Experts of a small language model: 448 SwiGLU neurons an expert.
Below are experts of layer 10 (counted from 0) of a mixture-of-experts language model. Rows are named router (the router's row for the expert), down (a neuron's output weights, with its number) and show model dimensions 0-63. Each number is 500 + 25 x the weight over its row's rms, rounded and kept within 0 to 999. Numbers have three digits each.
After each expert's rows: "raises" lists some tokens whose logits its average output raises strongly, later layers aside. This comes from a sample of Wikipedia text that the model never trained on.

# expert 3
router:553552494482486484469502509516486498475518492503489564470501532516534489485462510475532502518535494462497496452505524467485510485482468507487484538469498537478483482528497517498451520509479500
down0:476515529522489514505499484510505441483489483459508506544516499522516489518507479511468519475487515480479466526552486465552488532516505515524508488518509486484495527507521499493516525543494512
down1:549493525530474488528501518532524514526489539510528466476510482505510494532510492508481448529534526540547523505491466473477499540483495500497445489505537520542506513499466473481490502516519498
down2:491516499548482512482514511446495509473496483489474516491507546510517506439522506509531554513490515456463504522473504522483528501461519521523528469472506515500528517479455473523444519483550515
down3:470531490486439511525481498451494506496529491507513508497520485425505478489490473521506525486489517506511501502482515506536502470499516491485512490506532506497494457514514452488469489529539542
down4:464483470544471499579475492530489498442476512558533498512494504475487484516494506476479486523520496475524479520508473560500484509517454522504505518475530524468486498492506519505504527550482478
down5:513463501480531518506542513477509455512517498498459495481485490532510584543489466478531488465512502528493508497480472495506470494488493529545476472491443499544485518518485509489507490530521495
down6:493485536490535513483504498496514472531491497567497504516547481501450499545461541518487438514493522474489486488492466513509471533485473503486517530497496496513495458480475468480510491525505533
down7:556496472469521496478508483509486471478501519491470487461513511483500549461482504519527491521490496479513506512473560493518502469468498514518506495480494504530485469479502483533488472473490531
down8:529507488512508532520502520506565507473506512517581546494477482466476524527495500519508455527513508512504531507516515441459519488478508543511515487450479458491529450538498524494516488480482483
down9:520529531490482493468480479492510500516470483523479459492520518480515499493510505511483520472515465462470486475485506490466534518489536509496450490536513493485489511501530422527506518524508512
down10:425491514500520527524483519512513515503482521473471516476517486486512528487486444484478544522492500529501496462457541493549515484506454485508474468529518483504520515457528482491476492526514493
down11:499537485587481523539504540453517519493519556482495483484496506512503462502489523537483484491498467489505476504496506516476444493484499479478503522510499508487490512469503504509475545493502459
down12:497487495515528486465507529537491509522478524498533499525508502540514519503501486517535500534527467524515496516476558460483480491477502463518519482505519483490473508514458566480508457544545447
down13:519458493520423506511497505472524499493469510497507509444475501545508532515522507523547471439531437500518487476493487528488489517512495504529494472477498479511509492452486484532530468550518512
down14:473452502478441516490472539523542475512483466518498501534508453477486477477517490494482531490510509495533519512475485544517521543499522476519481481479560531496496531516538483511508484459530513
down15:518493504489496527481478441491488504456488499485478490494501488482528492509516482509507504505480532497509517509504551445512483525463518467536478484501527482511521531490507518506496488518519524
down16:485508502473528474509543506490486459496533475489465495523506518510494487534487484534484503459470475518504487518475466492531529490499514501455468539503520488537496499500451479445498499503513526
down17:475523485491466505505593488541534481480501476495508509511480527517538511513490500516468543502538487539490554496510472526501539450495479491540499459515487442507508515501508481500451496507461469
down18:530503512512535494497502474490466448499492488517535473491494514487475533488537534523492498472507486548484519485508527456499509466489472503572525512502484457486496544455478486458491484475506510
down19:509502471486506471472503497440535463442491537543473455527496454499459506532493484481490528485539512479485504514521501491491494463487524512510504466477478505528505514516503484530530496516494508
down20:441508504483513494506486572493500487480485506520443514549498482481448566513486505514512519476478485499467485525484457483519438523500524499521506498454501519500479480466490522507540518528521482
down21:462492484512475509492496480484502504510465502538483528519543495509525434479556494525460487483491511500509464489453512488472516495500488529506451495486509516499485530483502486489440489512483502
down22:489498482491490511508510518509494500505495517479503490469461476529507497554518483492556520487548456477504494532521528499532467486459514499530528515495551512499537499477485514497496529492502510
down23:491504498492450518491477521491515533520528470452528512530482498481505509529501474488495505508468472485492471509474500497533530523469513443510485484516540512495527470536515504554509539533518539
down24:510479505510511485540506516532507507479485543484515493507514506514514499465455521510515478488491484561504540544487526506489568532517439476482478489549501490486514497501472494513496462475508522
down25:510537498482496515511479490512531498519524474517523538520488528534475507504491553509535478557490483525535490479509492483531551488523469525542511498526467505477497508495492511501482449445500508
down26:485510486538478440449499476484505478500485506521458513495465532522514539459457498503496506499519503512460541492496524520521475488515548511489481499486484529499489464505484514461544523476519504
down27:482493479511509526526461514485472470503512500517465487552472541506504449502512497467523513525483500462492483472462488480528489504493495527531503487512484518483496509564462454497494477567493497
down28:472538494523514493499521479494506437500492494454461478436527504469481506486515515439537501482488520467497482483520487523482511504500498549497534467486494471475490499506493510543504532547488492
down29:477530503521509483457485554549507478492501492497499506541519494507513489491499556504528495513466559494480528494464515496438514498498486428530490502479487516510530508488529504504476499474471499
down30:523467502456513499534502502511514484517548501533519496473482493496493526483477458505524499514507485510487479517513500515574462476490519475507506532464477555478513500505485518521494505518497523
down31:469525523508480502501473480504508489461505529490464483492489503475469452552563500487489492481520474461445499512546495483485474495472513514504490544513525502513473492487550509499476497480495490
down32:498507507470496499501529505514485470529495457519502524485508494504549526502449496493511516505526504510465469550518541494498478489508555474506514502523554482535511492491520492525475450484459478
down33:480462526493515548508492518486515527486494529460507535455509502477517521504481494556530477464524483483498478542486521512486481477468492475510499487517536503478490526490538528507507490460552538
down34:469467502512472489476489498541503496575499504523414493519515527516507513510508475503489525513474512498510446495504504548500469510530509447496492503526483501500495465471449515476546476486518520
down35:544552549487491500463520511467525494527488494502522500428496470477466485504538500526491529507525494477466467529468508495515526493494498475467519517548542518502499520534530518511566494487515495
down36:489473537541529492504533504513519506479544521514551498546467465530515499521492479492463482477500497510481516491472506512515505517528532497481496520569519465513552508508543537501487504493492499
down37:508512477524471479503522508486504492513522453522521490505499514560487512478527512524512532530506516535482527477524491464503490507448543511485493466507425512472475482487500484446457513479495462
down38:562528513474515493518465468495520502504514458503467515521493478519472455512501498494456502520501473505487443515493497475557453455499481441473516477544536464478540448484496486480524483514511512
raises: ".", ",", ":", "-"

# expert 6
router:464479518523512473493500484485493494500491511508505465486487489513519514485510508502486489531508475559511523452562481546508515525520522511504494460529515501550530522454489487529503439510477495
down0:533490485492510524458483542511496511500521505490487508538523478493509526516481497502524526471489479473502502543496494466523511500518491480456475519449564473499494498524452509535511541451509481
down1:460511524499481486507474480517515502471526495517537515494493459550510498511520531506482484513450514468481518536458486480507436501499488503490470500499498531503461459517473505545522499500518469
down2:524527519481529505502474521473509473524484486520514508530514444491469522540506501486478482461542485514459470496529486501525526511533473534479472494498504525456494484518483498456506517480483473
down3:497492526508501503498501500513550496500485482507549466459525528514542486497529516475512522469467506516543482477505494508524442526472502485489485503520446496524472482510477544518515532526485524
down4:509485459489495488521471493478463476453484486505473495498519519500478465508490496493473512498442507545505501521548521517495496497540486467501460497501532523497505514508507552491489501501500481
down5:512497523526519515514503529496523512501508500498531519553481525529509527488518515528463507481477505460517504494478495472519490523525544490497481492481500485453471519503454461495525502505494513
down6:468519530512495493498505548511497474469539486544503460520542522514467521516471521514492489477514550497456542503530507518464516502470488503518550493519502486532517532474500487488515476508534469
down7:469531512501528493523526511448524492486510531481486509522502564523541484495483499462469477503494469541502510461504522480480512479478535514515531509489518510480468540447515503520491482501508488
down8:515532500514479504500506492508526507522511472484494465534499468544504508502499450482479478544471462543547468465551510526478485520525534487558486509505492502485529525491489471501501498473477522
down9:484496497549511475540450485543534501491477535524467488510515513502501552483518479505511514476512500545513549501514448534551455468528529513539483502506528462469460492517480494534482525491519518
down10:491483512522464512476490489479476493517539486498530495484508473500496463538471482469449510504495467487502525504512505552516484553474521514457508521507534512534503502514541501476517539462508464
down11:534522475499476455496517509494509501475477477542550474511488489511521527503510534495495485531524468567456524501497484505521511527512499512488492488516495480530500534507516479470516439490491536
down12:500497494479512526463481475527518493497477509497538535477457507497495498508426511466516489497516502534451454513495502512498547553486512491567516508507453518503492461460502512477496506514455523
down13:450591503484512492522517524506518518504498471507499497441509508533534518491501491501494510514496521516506517488494515495462531519494518542560494468488482479479490481497505499458504464534494471
down14:543510464528531508505503466515461465493530508491468539525490497504488546451506548509476458512520465532527484530509507531452477504506538517475511499487537556491451491501515479491480516480523500
down15:515484499517505498481497489463433483493504488503526503488485499517522504524492510479493482502484483581502501531487525544496480525471473526513517495482533510496474498500498502542446492468557487
down16:497427492479498501532458509507492469459520544502492486452520540523532480477501485501497472481505531484482497442508485454508461505473494510500478488506505522511534541445451482485507492489525547
down17:476510498561504488513466509504484491451502492495501514513525525516460543508533506510481475462535487478551488489508452553477516494533460495509455459468431496509493486487477508497445504513523480
down18:535534511515491504531498477488537504501528509507493470457477534503462531500486501536485532474484520454497510495484492501528480473483491484483548474525502496494510501538544481507507529494490520
down19:513474510522524528509548556529524528476512539478554496532514499499494532522481525518510506470446489525505515501473499478458492492484495516546549517503477467502519488493503515524550524484507470
down20:511489542490492495493505476526514534508513478528489495505544491466498526454494502508533497501544505505515510521508478441506515496508515546512479496491504524463542505524526556479494543488465516
down21:449535474516503474511477538539506493508491437501479489541480508509504479520428471541517479505501502494496452463519472499513480517487507466499530520461492495487502490485472568467472528504424468
down22:470505522528486496559553436494479501546493502499515510486445481470529517475433482475492468519485528489520476522481516462568476552515533495513468459537462538508441489501511494495458500493508535
down23:524492467504485514519462512514472512475502475527543530507506490484521474490515521476496510504482502547485453496532535518500496454494495505523532503466543493485524472512508455488536482483432480
down24:475532540483498498499484474538469516503517490464512483509489510498480506552517504501510464532439501555513518506468484526495489500522536487478512543505524475493498510500491510544528499475521471
down25:511507492500532570541550486482499507511517465491503488492483508475509491505530500494511499456495497526530509507540501494536505448490520474505503486455485559447457489545454518514487509450545518
down26:473513503513479519492494516511479469489474518481505529498529477468490530499516506530536473494517431471516533534545481478523485520478493538533506492468508510486500521502538501468527504538490514
down27:445542485514506484542463479497483523454486505520544535477503517493512523515493465475503508526464459475561508472494469527518482476505516482487490497527506488499474502550498518464522537469546489
down28:512480493511500458548509500485505442497486494517501490524489536485460503514504521511477490478496495478481452412509531480480482511506472466506531515527474457480519495524497497476519499483490484
down29:507494465516477526514471505481515481488459489513498519577533514512483481513501486513497505472516507473466516509480524505453518487459516495529521465536501560480509483499483469559522476515485508
down30:500493536500532525464487503474495476463460511513500551493540520466513489473539522475499465491432493471500507483458517519536492478531483496484521496509522532504535538485430505525465513518508488
down31:494491531481504519479459470521532501533474504516456543516514496537486482495551509475479524516493534520515511493494516465497498484559492440509501499503521534484498488490465490504481460514520503
down32:497487566526521490475471491519457544514525507527506499508497432471459451473501463515501517505538505490502493514492476496449489492501496488490552483465483509469484516544521487514496526483484455
down33:504510509510552531524489474511501492500469503483481524492486502501482439489535496468516514487535522414461507496514481482480502514477475505455516497521493481476466445508534473526491498494489519
down34:499489515531467487524469520482531495483512499490511499517500518521494480506499493495481519562438516520502464518503516509552496485510541532502499495497490485521527489514475486469501477551517477
down35:535469520574530510511515499480487494483450523502502500451467536519450529482516475501490480501528483476523494493523538512473550504503506537493470487509486497553522453523533484484472476492475517
down36:505509541531493493481533525499484511483477512472490521456496497498488527548486482479461488502465524504471446474504483500518514513520462501515459527453476544496481494485481481490501505523518460
down37:469457501507511493486488510455509532529502539471485582519499446514515516523548518491506493535519493478472541470477495525524496501489490444486501465493498513521518486526545485510448500544492500
down38:504501498472518488505475480497488472493466483503487528494486453477498506482442505540505506499502508458479477519441520488555487478459499549542527479512516567516483494466494491514539528537485462
raises: ",", "-", " and", " (", "'", "."

# expert 0
router:505509527500462549487534506487497525543523496478537463449458534528493544503506483506473469481529484497470475483481467489475468517516504493515503516559488518547488495474482494466506560516496489
down0:539548492518468516538525453493521475485485524535479532558504501515536553487527528517521515468455485529515503516508502470490466515475509493519465508472476495477452506521509488439538531535484480
down1:506486498479460452543500505471527504470501496461522508487521496475516513519473502515541511531490479516481480512502535522484498457449521508526477488495512540495560470535525511468495473436492501
down2:508504470500522490495508484521441490509541500564504456497526498497492497489537481484510513495526456498478534509472494480477499506514542486517534473474549489507528529509531495535489505520522494
down3:515526497450490498495540505521482511506503466511535538516513523480475473475499490517481460487454492451561494510509476511478451452493514512532428542512540501490500503535524513504455479508487485
down4:498519473531480481471522494499459464478556501509504527537512493505508521479553537503491497446528495519523521502491486475486491524493462522528501493471468451495504497517482487503507493470476500
down5:477514466488516484495466520520472488515481478507498511469483454519495510527503484477501536473507525435473459476439512526471513563514464493480505463491566514482528527508534495520533507514507481
down6:516483496508553525493498487480465476456502479512492497480497503502488502480462498506493527498533475534504521507451520495539492517503517500476514515486449488503507536480498533508496530470497501
down7:548514535566507520493482487478454507524510490486479516491520493508474475461481437531500504497519488489503466487486471504504515516504493515529541491459494514521516494541482506493509493525487509
down8:538487513499509504490525453464521547564473520508478519498537513495491483466479511488446510494497511487493504525538483524526547459505478436472483529505494491509531474558514464462513530487489521
down9:493474499531527504485496486468493523480493479486500464506498531535490490514490477556471529506436474524482481490524503436502487519520466493479516492503505504510511498468509434507518516537487528
down10:463490533502509507503517483536523499485480490496529520488522492520483488535468484497513485531530481523516478521497560494485471507515523492555500520534458464508495484509465512484564520514504465
down11:528476483492553476483465531489500474483503507528482482496493488519487516523509526525523534464507484508520497513462493561474493537538556513507520528461496511493532517491520530455522505516488496
down12:451544501517487517526502471489483501531478513519478542475507473521527525503511535513507471534490519515531524533471508519508456502545494508468513502481556482516482501527521470505508447557494515
down13:514505521510496487522513501507535502518504495494520528478542505556531443495500506495481511498501504468512498519517520501562486476507502468448498506487525544489499479542508498493511513522501519
down14:516498502514546514512519480519477462501454510483454504502458471478500504484506520477523519506469541511456463462470513567447489483503490481505508485510482515523520525509466497514482543509492522
down15:491516507508489502478503474515485466506516480463514461521517496445471521496499494506436503464551444511507516536510508483482491495485426476469531500481487520494504513462481516486504543495490520
down16:466494518483495499528470502518467558515491522513471519428529532476483525485490494515496454496477502498515503482506507509514488502484481469484539499487517513472479500516474487483493470486518496
down17:493519510514472538470523505477502517456498523452525523445494505488498497457530481497516484514477503543503481509485481490504544520473508505480537476485506541504498530511482527486488482534497507
down18:492487461504495530530506493501491505506491512504499495498538507492522529507470509501532516475509484512502498530426516511523492543556484505467504521536459497514495541556486508459491514549537495
down19:537468467480455502453514458495493528517492515515453525518517510465473474502521532499517495480474511512507512473474563502513552548526549524489522466504508503526530479536492508496548497515565492
down20:528516486479477520515525484545483489493543502518524471558484467508535527495511480513554479488456501515543547516469506472473513473518512501493511509488469478494499530512497509512494519499493494
down21:503527493495487501476456456459489505516537481514482453505493506513446525538517493477496508466495569514527498511514526513432523484513520498482508519476486531509455498521505532499522494466479540
down22:524433459509491494499490510469491482499490458516532481484522489508525464510462501519478457501508522471457500485536541515524465518492501499484509536516486497535514493496479490496535494484521550
down23:543511513496491491493451476514487472511506506533493478519498495529488446475511531489519518518443470429469485517511493497504495467505452571540510510457512454462526533490491537481505467462481539
down24:532477518518516506476512498448488472526478505459472496515494492478509500524480553445476529468538489500493506494440496475518512485515525477481480503537489483488486478500525526510523517492540489
down25:529500493496510533485515490567532523484520478486519502497487478507529480522498471482500533502490441489522509512514521524495556499498504490483502550539504498536499504513504548492523532516490476
down26:547526506502473548526469502502528471495493434520497514542553483523496439465508516558531491512509488476517500531534467465545477499519495516484497494492477442505499516485477489472553501499466521
down27:550519463504504499513511539494493494467552487481506504430493531480506452497487516513498531509491466500523495525463466546541507466492505508497499551523546482463541525482452501498501589493505540
down28:505509500450499518481503477470509497525530489511522537487466489534466509518507518493510492503448461546524466489491491502551508530526490513532469480516488472452537497501526516473548510492512490
down29:567518491510503500519473537492565526503487492491529481507454541509486468562514493469479504489489495491524511445497489469525476486524531467487499512462479527486485499502503469498524463467472504
down30:508525510477473457521540520485496500503529470507520522497478489497477520486473510519504555503485509467494497489478521500520492522537520499498547467493494518428501471511518507522524499493465485
down31:485450497477522512534496508535506507524491449510492490552493523514513458507488510461478491514449519513466533517532513520471496485545476503513473481531444485501515483517508499534467490470479507
down32:523532499526494504513489529545487475509481484474480542483444481518475570493482497485517444503487516487517471525454475540536518511464507454577489487508500472454451516517493482507464510524522484
down33:549499487471537495537477529501521491505483492461556562484528482499519470453501492532519528469495525510525473458492521505482465472491541491527537469499511491539513505523511509519510441510492484
down34:517500502461523502496487493491493477525525506534429499490509512486525509488495532514481448488478478503511518503499479495503483533503499541502471533551525524479519505492468513517516491523497520
down35:481519462500466508512508501480524513478509473422508558468527512468469480513473521487498498494540499500492521517480480518512546498468451451498497504476495481479495532500500546469535502490519519
down36:503494538481497511496493494526527473511505521530509489530502490527473536427570508484537534499511501497506536502523505507487470496513523555491478509502479487471513535538542489509541487521548505
down37:500480470516490473478494513495504504503497493551477508507470529487522485462471498425467538509498487534473468493498561518498482486541506545501547511501479492544493509510431513495504464502516524
down38:459473514534503491530501537520542534527497519476541550503525517533512547525514530505511500520518453506502557485479492450506504506506501482504518482493471518482506476489536512486506504498526567
raises: ",", " |", " (", "-", " and", ";"

# expert 7
router:515459483472538467527454531524455530542510490500521559535526483480487516483494483492517516474521541524524486558496503515479487520504493516511538521490524479520506504495460511501541486454513539
down0:523483520502476566515502475485505461502485503478508507505480553516484547508486499501543521482493502541511442547472516482473494491476508515536516505513536512480507513488451483491513484449506509
down1:470542459494527528511476516533518518508499526507525531470462503506498481509499502514504483492476521494482540497498488504473445502461507461508501489457516563523506558487460509530479487493496483
down2:499493531521482507508471515476492474467489525487498473493551495542489495490533543529485470490477483500507519520500506524540489499516450527495503531541541521445510492532479488486503495469487502
down3:479516487519521498500488475514523529475530525502530508483502489508540457526505504487482475506518509476496485490508494518501557484509523502529517528532532551485533508466466493520465522465448454
down4:451498490500496470483498515500502485502514510444537524486539521539518500530453471529459485504502535530513515543500499564528507462479504493472525497467518475494466534483506470495561453493525464
down5:504544474499457484504516457490495497449489479486500486492509508519468495492517480479512471517551534501528516514528502512549502525499514543480500517502495510484480499484487473560497488460512529
down6:538542525518505499489536465525496478533486499482527454540531500523525509501488502494509489534492486500504517473466528472520511463495535472512494470507485527472531467477490502446522518479487489
down7:520491554554515492509494469547524493529490526489509536533453503508509510498501498467481524487555524460489455510539493466470554518550473490563519485552531475499492515482492489453536491533512454
down8:514512470465513515494505503483450538548493483525523478484504513488558509503489513479472491485499519514517499481523488522451455511477515499427492503510531517478500509491514487472513479478518490
down9:509497495540498485481473476515529465541483483504501503549498475507499519487504477462511512475513478543507508499549523501491459507502490559511479497533524485515515472512482535513484489485471474
down10:486526489479507514486508479507510502495488525486519472474514460464508505518501465499539522529508481542504478523522475504484544529500520488517463481524498486495505525504488536511511502503491482
down11:493542519522538473496516458497533505529542523532489474468499489496502460555523512475482539469476499531493477466563514526458460507453463537502497515491525489527542473483486509501472568503491501
down12:531511493503544510503531478502520484505478529496505523502439507499500547502475470526512452486466514526510552526467526474534496523505502475528481508468460507496501481494507513529440498526539478
down13:504531500502509507487515496505458522453506483484528522526479522496536481521467541519508503499495518491505529504474500514472507490505494476491461492539525497476480446507479433515462497500496539
down14:511468504536518481514487502440493513505475508473435501510492498488502523527551547545508457491474519534490534489475502500502486508493491499491516501487511485524512489484501454501528499499497505
down15:522536461486462533490522491506512495507468475452485482491479531505496484502526495516530533515487519438504491516524519531489457490494479534497489522482537512464509522505530515499516525513497487
down16:512515466511471521491497520531511523538532505505524542490498507489497498530510522504481498509518502522471534509510502501553500487517508499526510499477444496530550499554465541448521538520511453
down17:499538483476500534467498466490518495540487520486479499467527469500507542504512483476473547539527546474537481494487488467494526507523539505500506508492487472497550514515499504513474487490523481
down18:522434477470471491468488505447543484473503517514531488482497541473488517489529501508523478528543515486509478493545474538522480503487480550548497494484454489509546547491542479488507498484479472
down19:544524503523466528528478497501523454490526469528510516499512469499509523508504527469541471481500486473486511488468464469473468513507469520529538503453505457527536495522484474479469529543495497
down20:488517500506498496498508512494505474521455544494435512531508493468496470551491540488531494485503568541532479485452496498503489522497511525532498514492494542468489494463501516478489525513490512
down21:514492488472492501530494494503532431504493504533512482556500518538499487483508494520513529478480496457500517561506501508497445567474524481495498521576511525478514479491466551482526496533503495
down22:479513503499524508507541513479450517495529475498513462487470499524481480518475426506464485549508526446500470502484474502471515509513470510507506502492493533478521499563500511552499516497563526
down23:494524485488510486525464471474501509465513423515457474490524447509483496514471502479483524472521504511515523464534536482509469446499529546474564474554502535514472495488483493546447492507532539
down24:493525495499485504499507513517534480505491507461477507456476521486526546463508510513536507495468496487522531509485494502455508538487508512511522486493519517450468470450549517511503517487497497
down25:477483493460529472491511537495520489510548489498509500519486503507517493494503509546515514511505488505508495529501442480508486479492490510479517508480568501544504550458529441560478492526502464
down26:472497538487498478485525521504505494472491492509488473541486516508505520500540506528543555529483466469512487512481473507508466490488527530473506518532463452501530472491483514468489505534488501
down27:502500500516495492535540501474495567557507482521500505506480533507487527478536531490513487546493529525507505476510481509485517504522459532486535495472479491507500509479463504516491539543517491
down28:549490508497491475518542476513519508536474506530487505450483461535499508514483515539493463491480481512515536498505502483513491500484578464497518488487460494482476503528493480491442521489480565
down29:486496481516546492518476556502538457531473533479498489490496540486514474538453499541528508494467493519500528501482475492485508495512475472484497526491474504484553543519456507499497517468456549
down30:490496519529493535479524519496465523519499489523574497503508446519480472494542492513487499540490533532533498519512487536542535511511488523524503517506503496476483501474488509487497508540520476
down31:507510476458478479526520455489461466485497487496478513545485488494495470470479485494498517498501488516474561472496517477501464498514498501503519499513498491494488502540473503508517529501502511
down32:506511465485496510517522525499492502545491478490465487492471519486480502535483486495479513491494520528490458481503539510491483560477504458500538512530497528498472471513496492527517517511514459
down33:506527544507481493461474523461519460507494489519515474500555485519504475524507503486489492505508473494456490473481492516474477525509514507462507496456457517491522434584468505488495508527501573
down34:500483484489462496462526482499488492501507512483519513529490466492478470460525525496511526499456478471543523525510500502505452501566454499483510483444477491494526502527513498479511533505551467
down35:478556525468493504454541474558515475543513516502479486507512515483494545479543501511527449476502518529516496489539486491508534544487444559481512487559472470513502528464533503522458527505493485
down36:545478493494480475479491494485488498483465489501461490509492561490527492543512526512496530466477466499508502496514520516461536491517495489526526550493509523500510467475449563523521467520474488
down37:490520492489503492484492513473478466521530526486474448439565483491498451494493470501510523476486538500492522511551481454479501495471470476470532517493487461503485483499509540461485532463527507
down38:518511476504519499518468504500477515532520521476530511464520509516519494508474478496544521521476468492461445525503500497523514475548492494478485503491533527470518497531458454476495497486493515
raises: "-", "s", "d", "y", "t", "n"

# expert 4
router:444480490499492555523518471490523489469437491478464506492494476542508483522527531466510504521456522523492509519542520479500508504520535468504497513538493496500508503548540473526507484477471474
down0:486479495492510512482516574554497473504475498525488512520545485526479543510465505491467489504515498538509485493478489525500500461531488493503501531490548492516491522507486514489501473512501472
down1:482458522446502495504520449508510467479496542481477480455478548551526529521503478506512499510509492503463471476462456488452491503514497522489499509521535500485484506494471491504512524495472500
down2:506495488486491506479525538508508515496541482510499485502475501474535469532482516513492473477485527505451475517495506513460537504516495505485498469497442487536468506503481493467483451511468427
down3:488523511497497481527517517509501507476452432517501464563496506506492507451516539524493542525505467473510494498526513487518525536478483534491462528494498500480480467500483456461493464522492509
down4:513477484475470523551477524475504477532484506521491502481443499449535507524483542508500500500558505489542500515495478433506507532489502499500510509490479486478504469489469531525494524543505506
down5:489543520529505483475509451512472507514520541513502515541502532510412526499489556538479509514523474512527489482515557450526527516503486469531452516492452489495499526500511475504470518542522510
down6:485502523500483462519493512535482524550489493452484524492526511491525475487498498505488475508492462479475512520518512474497503488528549462482515489485532490494504458506527504459503532470506517
down7:496517445514517480505517494563483461537509499484503493478457469522514491458468502469470501549507498501514501521459479540482515495573510503502492457501510485500461549513492455484494493512467483
down8:550506504513515508465496545488519544507470494515479472539481479472481485488471480540450524553536457484534456501505509512494505519446481481497543469510495549533489501512475512496485479514493476
down9:452460544529482493500524492531540534481519488542509502501486493485509520512547537496471455515543488538511513506520496516518487485490512527489516523488527556513473472516477496460475511509505464
down10:529508545513513510511500523464501530515483472516528487491491479519490474496498513487517524506478497510494434484470483510467532482559506555512510458447475466499464492492510470497488491509502533
down11:466484486481519505528477491474546481464471520512554493526512537531462566497479502475480485459529501507491504511497446487504511505510479503541505485528490530519483473489520518511503490478493481
down12:496490495521537499406533535486496457503533484522538514488527515481532523486514492432528476488485509518554498501489510490469531514459452473486502507493485481498474537474520506526511451505519511
down13:494524514457506495502492523489520466531483504481473496503504515508470506504537493527530484459485510504514500526481514508522513538462492511533505502459495519480460501491496502518492448512477493
down14:522536497468418507515487490515511514497510493493497519498482497490508503525494532479496492499529512470497476492458485528496495514481530511465519497522494521466489492513490498557453521490474513
down15:516511486529505517491515510525508492528549511470533486465480481469530481482489497518482496494483476523496514502555490535527534486475473513528493481483486476552497495508478511496526502492514522
down16:501481514463498540483501485542503470436541490504534491474549545509524501461478503509471514476514492516490498476502491495504504483535491554491492452478499507450478523490496541474457488489487530
down17:531519455496499534519507521469498523474474543479471436453529518491493468509486513527490481469505498481488539492481488477508484515500481508519513468533530519512554489491569509475546480496482449
down18:508483504508483519536512507478518519474504514464524503502508506502538491540501532500477482493454481511511487490508452477500480505478490513483559529505509460491518514510531531460503510503442493
down19:491523510499473486526464517500511525523499523491537479494505472503512525483505483505527494509554459476475520497520496504507507512461438505502454481500557492513504497548509531530493534557532456
down20:541467473503506500560448510503463496471511496517523514536513474453560537498488510464517524489506510492499468479502508478484532473516540524470478508506458505528494509502519492477478496500492513
down21:502530538490504505511490490504473490457484537487483511496507461496506511515503546470505468495486506497521484504492475543481486491535464461519536499495515496476497498509498464508513514488497478
down22:507498490451445532488505504513460504524471506478496489517468501487536485497483500471524506467519500466500524492503495457477475500507494521469515495502520510481508507543514538512529503519507470
down23:492506540487499495506482508483529488497487479534513523500481532508524501487512547480487469478532519487471503488492476551522530499471514483516512478514499523527487497513513546486493525424487508
down24:483476499492479486511545518494505478493556511497530564462473493470539555515469522494490479544489512477465514472515478497488523523527467491486502470517471477487481523462519460507514511484506534
down25:472442492499506470488524541494542492489527499498507544462481507468455536524518521514476480530474479512498521459497490488515544503508518482524540510500491506547537493484461530526512495433515495
down26:505485526518509471494449486471467489464537456516544480521506515524490414505460478480513469486473505477482447510530473519522473490504495491493549514505473542501492483536540520456505500521505489
down27:498498480468508522499483527523515455498532509528494422550512483539527495518536499473520528483473510507475502492517476505511523521504447492524542515518480486506516547489525486516505457512475499
down28:525500496473504493495498505483476439549492532507502526490524474467521508509508469449527513475496513546477452487548479500503539497495504465495505488510536522483509506503525465501468514488507504
down29:521485476491483479480519491463489471466521467491553538500429493487515499532476511500503526530518434466516524557479470498469481481491537429499491444501468502493508546523492508489482515498511491
down30:474544518462519502474482507498521499536526481536468543495486517504519518474484486471477450515498531475488521503513478507500533508484476501551464489488464497513505517530523502497486540502509494
down31:494472538518485485523490507521508540436508492513490498490523551547555504500500491494499473514496526514520493520497472531518481478528509467486486525489502471480463527520493480491484471529545523
down32:504505476475495550496515487489558523475493505510464457494494459490519527494548483517520552539488485553526547531524485470495506513510505495507523505496469494457499566506504506506522486506481497
down33:522451487480529496480473508490501511518521492504485450567505481452504474489527484480490515499492497483535454528493508458476539457489505495519493482491516479514485439566475482510511483507501498
down34:492524501483487499529525517501492507487502487503558473513528473514524452460529553531494496533523535478479560499477489556512457504478521461502467508521488494505519524499498474521513482525483482
down35:496491487485520544526499496491479473533559498469497450511449473500475564511489492493565501495510457447504547490470501494498487510475483552534500518502533470465513533508488490494534537501516507
down36:505489491470492499505459522467499533500513498511496469507515535494500527472493489484495507499489486483507498477479494478453498511536484500493510479494478538469458521525532539470529498480482494
down37:529483497517476545471477493501498500514534501458548520481456451477526513473532513501497459508539483513466474471513502497486517492481475513477519476514543509484517497524500525472474499504487494
down38:514476523524518446510481477487447504432538498524477502435510520490519505492471457510499460523530505462479504469499539507473527520501468534482476479522512508484531478467466543538490535500479491
raises: "-", ",", "s", " |", ".", " ("